Weights of a small mixture-of-experts language model, trained from scratch on English Wikipedia.
Size: 13 layers, width 256, vocabulary 16384, 65.7M parameters.
Experts: 24 experts in each of 13 layers, 272 xIELU neurons an expert, 1 pick a token, a sigmoid router.
Below are experts of layer 9 (counted from 0) of a mixture-of-experts language model. Rows are named router (the router's row for the expert), up (a neuron's input weights, with its number), down (a neuron's output weights, with its number) and show model dimensions 0-255. Each number is 50 + 12 x the weight over its row's rms, rounded and kept within 0 to 99.
Before each expert's rows: a language model's description of what the expert responds to; "gets" lists some tokens that make up at least twice as much of what it gets as of all text. This comes from a sample of Wikipedia text that the model never trained on. Tokens count by the router's weight.

# expert 7
Description: Copula after subject. Linking verbs after a subject, especially was, is, were, been in definitional openings like "X is a..." and "X was born".
gets: " was", ",", " is", " a", " were", " and"
router:43 90 30 57 46 40 49 42 50 76 36 23 65 46 57 69 40 35 47 60 60 54 54 58 36 38 38 56 29 47 47 54 43 53 46 24 42 41 71 59 40 35 43 37 69 53 38 41 48 43 45 41 29 43 59 52 40 45 44 76 41 23 46 23 52 30 50 57 20 48 56 58 38 51 44 38 30 57 44 39 45 45 62 59 43 59 51 29 45 66 44 42 42 46 42 58 41 39 35 61 62 49 49 63 59 54 47 47 55 55 45 42 38 39 60 67 50 51 45 48 61 59 42 50 56 47 70 58 42 52 38 41 43 44 49 63 54 43 40 38 60 44 56 54 41 52 33 59 62 34 82 45 57 48 29 65 49 47 47 58 67 36 59 50 57 58 25 50 63 39 50 39 62 54 56 56 37 69 22 38 49 51 34 52 44 52 65 51 68 39 29 60 25 45 29 67 45 55 40 39 53 39 60 61 49 56 55 45 63 56 44 38 47 39 38 60 35 31 61 65 71 59 40 79 45 43 59 75 23 61 59 33 61 46 31 51 55 42 51 51 80 47 38 47 58 37 46 49 36 57 55 55 62 56 38 46
up0:60 61 40 60 50 51 51 37 79 62 26 44 42 59 55 42 33 57 56 58 51 36 70 54 35 47 49 46 44 60 59 39 52 26 55 45 62 50 50 22 49 56 47 87 62 53 62 51 41 62 66 35 44 68 51 38 58 43 35 67 67 45 55 50 42 51 62 52 65 64 69 51 43 43 38 44 58 18 42 47 35 51 43 41 41 60 67 24 63 28 38 43 57 40 48 41 46 34 33 37 52 57 37 39 40 49 64 53 47 59 42 75 61 79 50 47 38 46 40 59 45 53 42 44 66 43 56 74 62 38 62 21 54 47 45 51 64 64 63 80 52 49 53 58 68 53 53 51 50 65 36 56 55 36 50 39 51 40 53 46 71 59 65 50 69 59 35 72 66 44 56 31 62 64 59 67 54 60 48 47 37 62 62 75 44 70 39 37 58 51 48 50 60 42 53 39 58 70 54 70 53 61 56 55 49 55 66 68 46 55 63 36 68 45 47 64 49 51 41 40 49 46 49 48 53 48 34 43 38 44 60 31 30 64 46 43 35 43 69 52 48 42 33 62 53 65 39 44 42 13 44 44 60 61 32 42
down0:55 33 44 51 60 63 58 73 42 33 42 52 49 53 39 46 31 31 39 43 43 61 27 17 52 63 41 54 66 58 33 73 50 44 26 38 58 26 50 56 73 52 59 41 46 34 50 50 38 42 62 52 63 50 78 38 62 43 54 55 54 43 36 61 48 46 49 51 48 58 42 48 67 47 49 36 57 75 68 61 68 45 35 56 72 63 54 54 54 73 44 25 29 53 54 34 66 28 37 68 45 49 48 57 65 47 54 57 38 64 51 22 54 54 35 48 62 50 48 36 47 22 52 72 66 47 56 43 65 67 44 58 55 60 31 66 22 60 46 45 42 48 51 46 72 53 57 56 48 57 55 39 54 60 55 49 39 41 57 34 49 47 52 68 50 38 43 56 64 45 56 50 44 64 56 39 46 54 47 68 34 39 62 54 32 40 26 38 42 40 37 38 48 43 55 45 54 58 71 50 67 47 51 49 36 40 51 58 38 23 48 61 57 43 56 59 58 47 82 28 43 42 59 32 44 53 64 55 40 59 63 53 50 37 60 62 49 65 61 48 40 66 51 45 41 43 49 47 47 50 74 52 73 80 37 29

# expert 6
Description: Table cell separators. Pipe separators in wiki tables, especially at line start before a team or country name, plus dashes, colons and heading equals signs.
gets: " |", "|", "-", ":", "=", ";"
router:48 95 65 56 37 39 43 50 46 60 39 59 60 47 87 48 51 39 52 39 50 46 33 71 49 52 30 55 30 45 31 58 51 48 51 39 49 28 62 49 44 31 50 44 59 60 40 30 50 41 56 60 38 44 65 45 38 39 44 58 42 40 43 38 39 51 49 51 40 53 41 56 76 61 55 57 66 41 37 55 96 40 55 57 35 64 53 43 37 76 72 48 59 60 43 38 37 41 33 71 51 37 58 50 52 36 48 43 47 51 45 44 42 72 61 50 56 64 41 49 39 43 47 39 36 38 62 44 66 77 56 46 67 62 53 68 50 49 51 62 51 67 30 38 66 62 47 51 36 40 84 41 53 46 56 61 45 61 42 51 56 29 63 28 61 59 40 42 52 43 57 37 66 42 59 49 50 43 54 57 48 39 48 46 38 36 66 55 77 45 48 44 45 36 50 63 38 63 39 52 52 43 33 37 40 47 38 39 52 41 56 43 48 49 39 51 31 56 66 54 64 59 41 54 56 39 64 75 29 65 53 43 40 43 32 40 46 46 47 44 68 43 46 19 62 63 54 59 24 43 53 48 66 42 39 50
up0:54 59 54 53 53 37 56 47 68 49 57 58 54 61 28 40 43 67 61 58 51 33 30 37 41 64 52 21 48 54 27 35 42 52 50 61 48 56 48 35 56 43 41 38 38 55 48 53 43 12 32 50 56 67 55 49 54 24 36 35 54 38 44 50 54 41 24 54 69 58 37 57 44 69 62 55 48 59 48 55 53 50 38 70 47 64 67 46 56 78 67 54 33 54 56 34 31 67 47 72 55 71 45 39 33 30 47 57 50 55 29 52 50 54 41 54 30 41 50 70 26 29 38 50 70 53 58 52 54 51 45 51 47 49 33 59 38 59 58 65 64 46 49 46 35 55 56 47 53 61 29 40 63 41 64 53 25 64 46 56 57 48 61 43 42 46 50 43 37 55 56 34 57 28 49 46 29 80 62 58 44 53 61 48 66 73 59 38 63 36 41 68 62 57 43 61 67 49 54 55 38 54 53 46 51 34 63 42 60 53 29 36 58 61 73 50 66 50 50 55 63 58 41 44 41 35 62 40 48 44 37 62 63 48 60 70 62 36 38 28 50 21 68 49 64 66 56 70 44 38 58 53 68 49 44 37
down0:49 52 32 41 65 58 33 47 26 62 49 48 41 51 63 72 45 50 43 48 49 53 46 59 53 29 63 29 56 38 63 33 31 40 47 47 53 21 51 72 51 62 50 36 30 44 66 39 50 58 59 28 58 33 52 55 51 27 43 58 51 52 56 38 49 61 58 70 38 33 50 46 44 44 62 34 49 39 51 50 84 52 37 59 55 52 51 59 49 45 52 61 73 84 51 46 51 47 44 38 48 52 49 33 70 40 47 60 44 31 57 58 57 48 40 68 44 33 34 51 53 56 68 76 65 51 58 46 25 52 53 68 48 30 43 32 42 43 42 51 43 48 64 48 41 46 43 64 69 51 46 54 31 61 12 51 43 64 47 51 54 40 22 62 55 46 45 33 50 64 53 46 60 50 62 58 40 39 45 60 38 60 67 47 45 58 40 50 41 67 62 66 44 52 65 51 47 59 62 47 62 62 60 40 59 47 44 53 43 50 53 88 53 42 54 09 52 45 53 43 62 47 52 46 37 51 38 52 59 42 49 62 39 56 59 68 32 66 42 44 30 40 73 34 42 59 49 52 70 65 83 55 36 50 54 48

# expert 20
Description: Possessives and determiners. Determiners and possessive pronouns after a verb or preposition, e.g. completed his, the, their first, mainly in biographies.
gets: " the", " his", " a", " their", " its", " her"
router:47 75 45 46 32 45 45 55 51 63 25 42 67 35 66 51 32 44 56 58 60 31 66 49 33 60 49 45 31 60 45 63 37 67 55 23 47 49 54 63 49 37 53 46 37 58 31 53 41 47 45 38 34 38 60 51 46 33 40 39 51 37 39 37 41 46 43 74 55 63 49 53 69 79 43 77 58 60 47 55 50 25 68 61 58 51 46 29 36 40 57 44 61 65 48 51 51 41 49 59 70 54 41 59 60 36 40 39 44 33 35 37 56 85 64 51 44 47 30 58 67 48 53 65 50 47 68 51 30 72 69 49 29 41 44 59 62 56 53 38 71 46 55 59 60 60 38 48 57 40 63 46 55 48 47 62 65 40 42 40 51 36 34 36 71 29 32 56 51 56 34 51 62 57 52 61 45 50 40 40 60 37 36 43 46 53 60 41 50 31 46 69 25 39 48 51 36 64 26 60 31 59 37 44 45 39 25 61 50 49 36 33 29 29 49 41 47 44 65 58 73 46 50 52 53 50 56 49 41 69 53 43 40 47 57 41 46 65 47 59 61 69 54 34 54 40 40 76 54 59 49 58 78 51 38 50
up0:37 46 59 40 66 40 51 57 51 72 53 44 61 53 54 50 28 49 48 56 39 50 58 52 63 57 44 58 51 42 25 57 56 34 15 41 44 78 67 65 49 37 59 70 60 74 55 53 35 59 58 42 54 68 46 43 43 56 34 54 40 47 33 44 41 73 47 57 25 77 61 42 30 54 42 68 57 60 72 51 57 53 60 46 31 19 59 61 42 69 71 34 50 39 44 42 51 53 50 26 55 53 35 59 63 58 48 30 69 66 39 42 49 43 44 73 43 45 65 44 33 72 60 59 57 50 29 34 56 59 58 43 56 57 49 48 45 51 34 51 34 43 55 47 19 58 39 33 42 45 58 29 37 22 57 53 59 49 56 48 41 62 57 59 20 39 76 62 48 56 49 48 46 40 51 57 37 61 42 39 56 29 44 43 40 56 74 51 62 35 57 44 43 51 35 42 62 50 38 48 45 47 59 37 57 55 36 43 36 53 54 62 47 65 53 27 60 40 49 66 48 63 69 39 51 47 46 55 58 48 43 47 64 54 37 50 61 70 67 25 47 55 44 35 69 57 40 67 40 53 56 53 34 58 50 29
down0:06 48 64 35 37 34 57 41 35 59 49 55 74 71 31 47 42 40 60 47 55 47 41 51 40 55 39 60 39 44 65 57 73 50 42 44 40 38 40 31 46 44 45 63 27 52 35 51 54 46 49 28 31 63 42 63 58 14 61 36 49 53 30 52 47 51 38 48 66 50 72 38 53 40 43 44 57 24 63 50 46 65 61 44 39 38 48 68 62 42 37 56 48 44 56 69 53 56 72 55 37 59 57 60 38 60 41 31 46 55 45 52 53 43 40 53 74 61 49 37 49 49 55 53 44 40 35 43 60 63 46 55 35 35 44 62 47 35 51 35 62 36 59 68 40 57 61 37 63 38 52 52 71 47 46 46 44 36 49 66 47 55 34 51 39 64 66 44 50 37 45 37 54 53 49 66 37 33 36 51 35 52 55 30 51 60 28 54 68 51 69 28 59 53 57 58 38 39 47 75 48 31 50 48 42 63 51 31 43 65 43 47 37 31 54 37 45 49 51 61 39 44 45 55 61 71 38 78 59 20 67 42 35 42 48 57 35 42 53 52 49 61 43 49 41 37 39 50 59 53 21 74 31 34 56 46

# expert 3
Description: Sentence-ending periods. Full stops closing prose sentences, often before a line break or heading, plus heading markers ===, ==, and decimal points.
gets: ".", "\n", ").", "\".", ".\"", "==="
router:55 84 50 69 33 47 54 54 38 76 40 46 54 53 72 77 54 45 41 48 43 41 35 61 46 52 38 59 45 56 45 44 22 66 66 52 49 33 67 56 37 54 36 60 56 48 37 43 70 43 34 32 39 70 72 61 38 44 62 68 41 42 23 51 56 26 45 53 34 56 48 53 58 53 49 57 35 54 44 42 85 45 48 53 57 49 37 52 57 74 49 39 55 57 37 40 49 41 28 49 72 37 46 62 71 41 43 40 29 50 49 70 64 51 38 66 54 71 31 58 68 52 45 44 44 25 59 48 58 77 56 55 66 58 53 43 68 40 38 26 58 60 65 59 58 45 47 48 58 69 59 45 48 38 58 79 51 48 58 40 55 39 52 44 67 46 46 51 48 52 37 52 45 68 56 49 50 41 45 50 40 45 34 48 53 34 58 37 56 48 38 58 31 47 42 61 27 59 38 70 57 39 56 56 44 58 50 80 53 52 51 31 56 45 48 50 43 59 48 57 50 61 61 64 57 40 56 81 30 36 38 63 57 56 45 51 51 60 67 52 53 29 67 57 59 43 66 35 59 36 61 56 45 45 31 37
up0:48 62 34 53 30 75 56 72 52 35 27 43 46 58 41 31 54 44 68 49 51 58 42 41 50 65 36 26 54 60 41 42 56 49 47 66 75 56 58 39 63 39 44 68 32 62 49 43 58 47 49 41 51 53 46 52 51 68 42 66 38 62 46 52 47 56 63 63 27 46 59 30 51 50 34 45 49 64 46 38 59 28 49 58 52 63 35 47 82 43 48 42 56 56 62 75 57 48 51 47 74 65 43 54 34 52 38 52 59 69 51 61 59 86 47 48 86 45 47 48 63 53 44 47 58 36 58 68 58 52 49 55 60 62 46 50 51 75 56 39 35 64 53 71 45 36 62 54 43 50 54 56 52 22 46 57 27 32 53 64 41 41 42 48 36 68 47 49 49 39 51 37 30 64 11 39 52 51 55 62 58 79 58 40 52 36 33 31 58 47 53 59 29 58 46 65 38 45 38 60 51 47 41 43 49 44 70 46 43 51 42 58 21 56 35 49 44 62 57 62 50 39 44 58 77 48 54 37 53 51 58 49 41 45 54 41 47 61 35 56 73 38 46 41 22 52 49 33 58 44 39 61 29 49 48 47
down0:60 50 62 47 44 50 68 52 77 45 48 64 63 62 55 40 44 72 50 44 61 83 48 52 62 50 38 44 59 42 62 47 42 42 50 65 41 42 36 69 47 53 58 40 59 25 27 40 52 65 46 49 51 63 53 51 65 41 71 48 47 43 68 32 73 43 50 47 49 43 56 51 53 79 51 57 26 54 56 44 59 69 30 38 61 52 48 33 47 35 67 54 57 62 37 45 48 60 40 75 46 42 70 63 68 59 73 54 54 36 49 57 58 46 71 53 40 58 55 65 57 26 38 54 36 34 43 47 36 44 51 39 57 65 63 46 26 63 64 32 55 25 59 47 61 53 53 35 60 64 32 65 54 51 54 62 52 52 40 60 32 56 32 43 56 50 46 53 66 53 46 39 47 69 64 61 42 37 68 67 61 39 48 65 64 36 67 62 57 64 43 44 39 34 52 50 54 40 41 62 63 52 61 30 49 49 59 43 65 53 49 37 59 38 32 58 41 78 69 44 49 56 68 45 54 58 47 35 76 55 36 51 56 71 55 48 67 50 42 59 18 32 40 60 49 37 38 30 52 51 45 43 81 57 47 45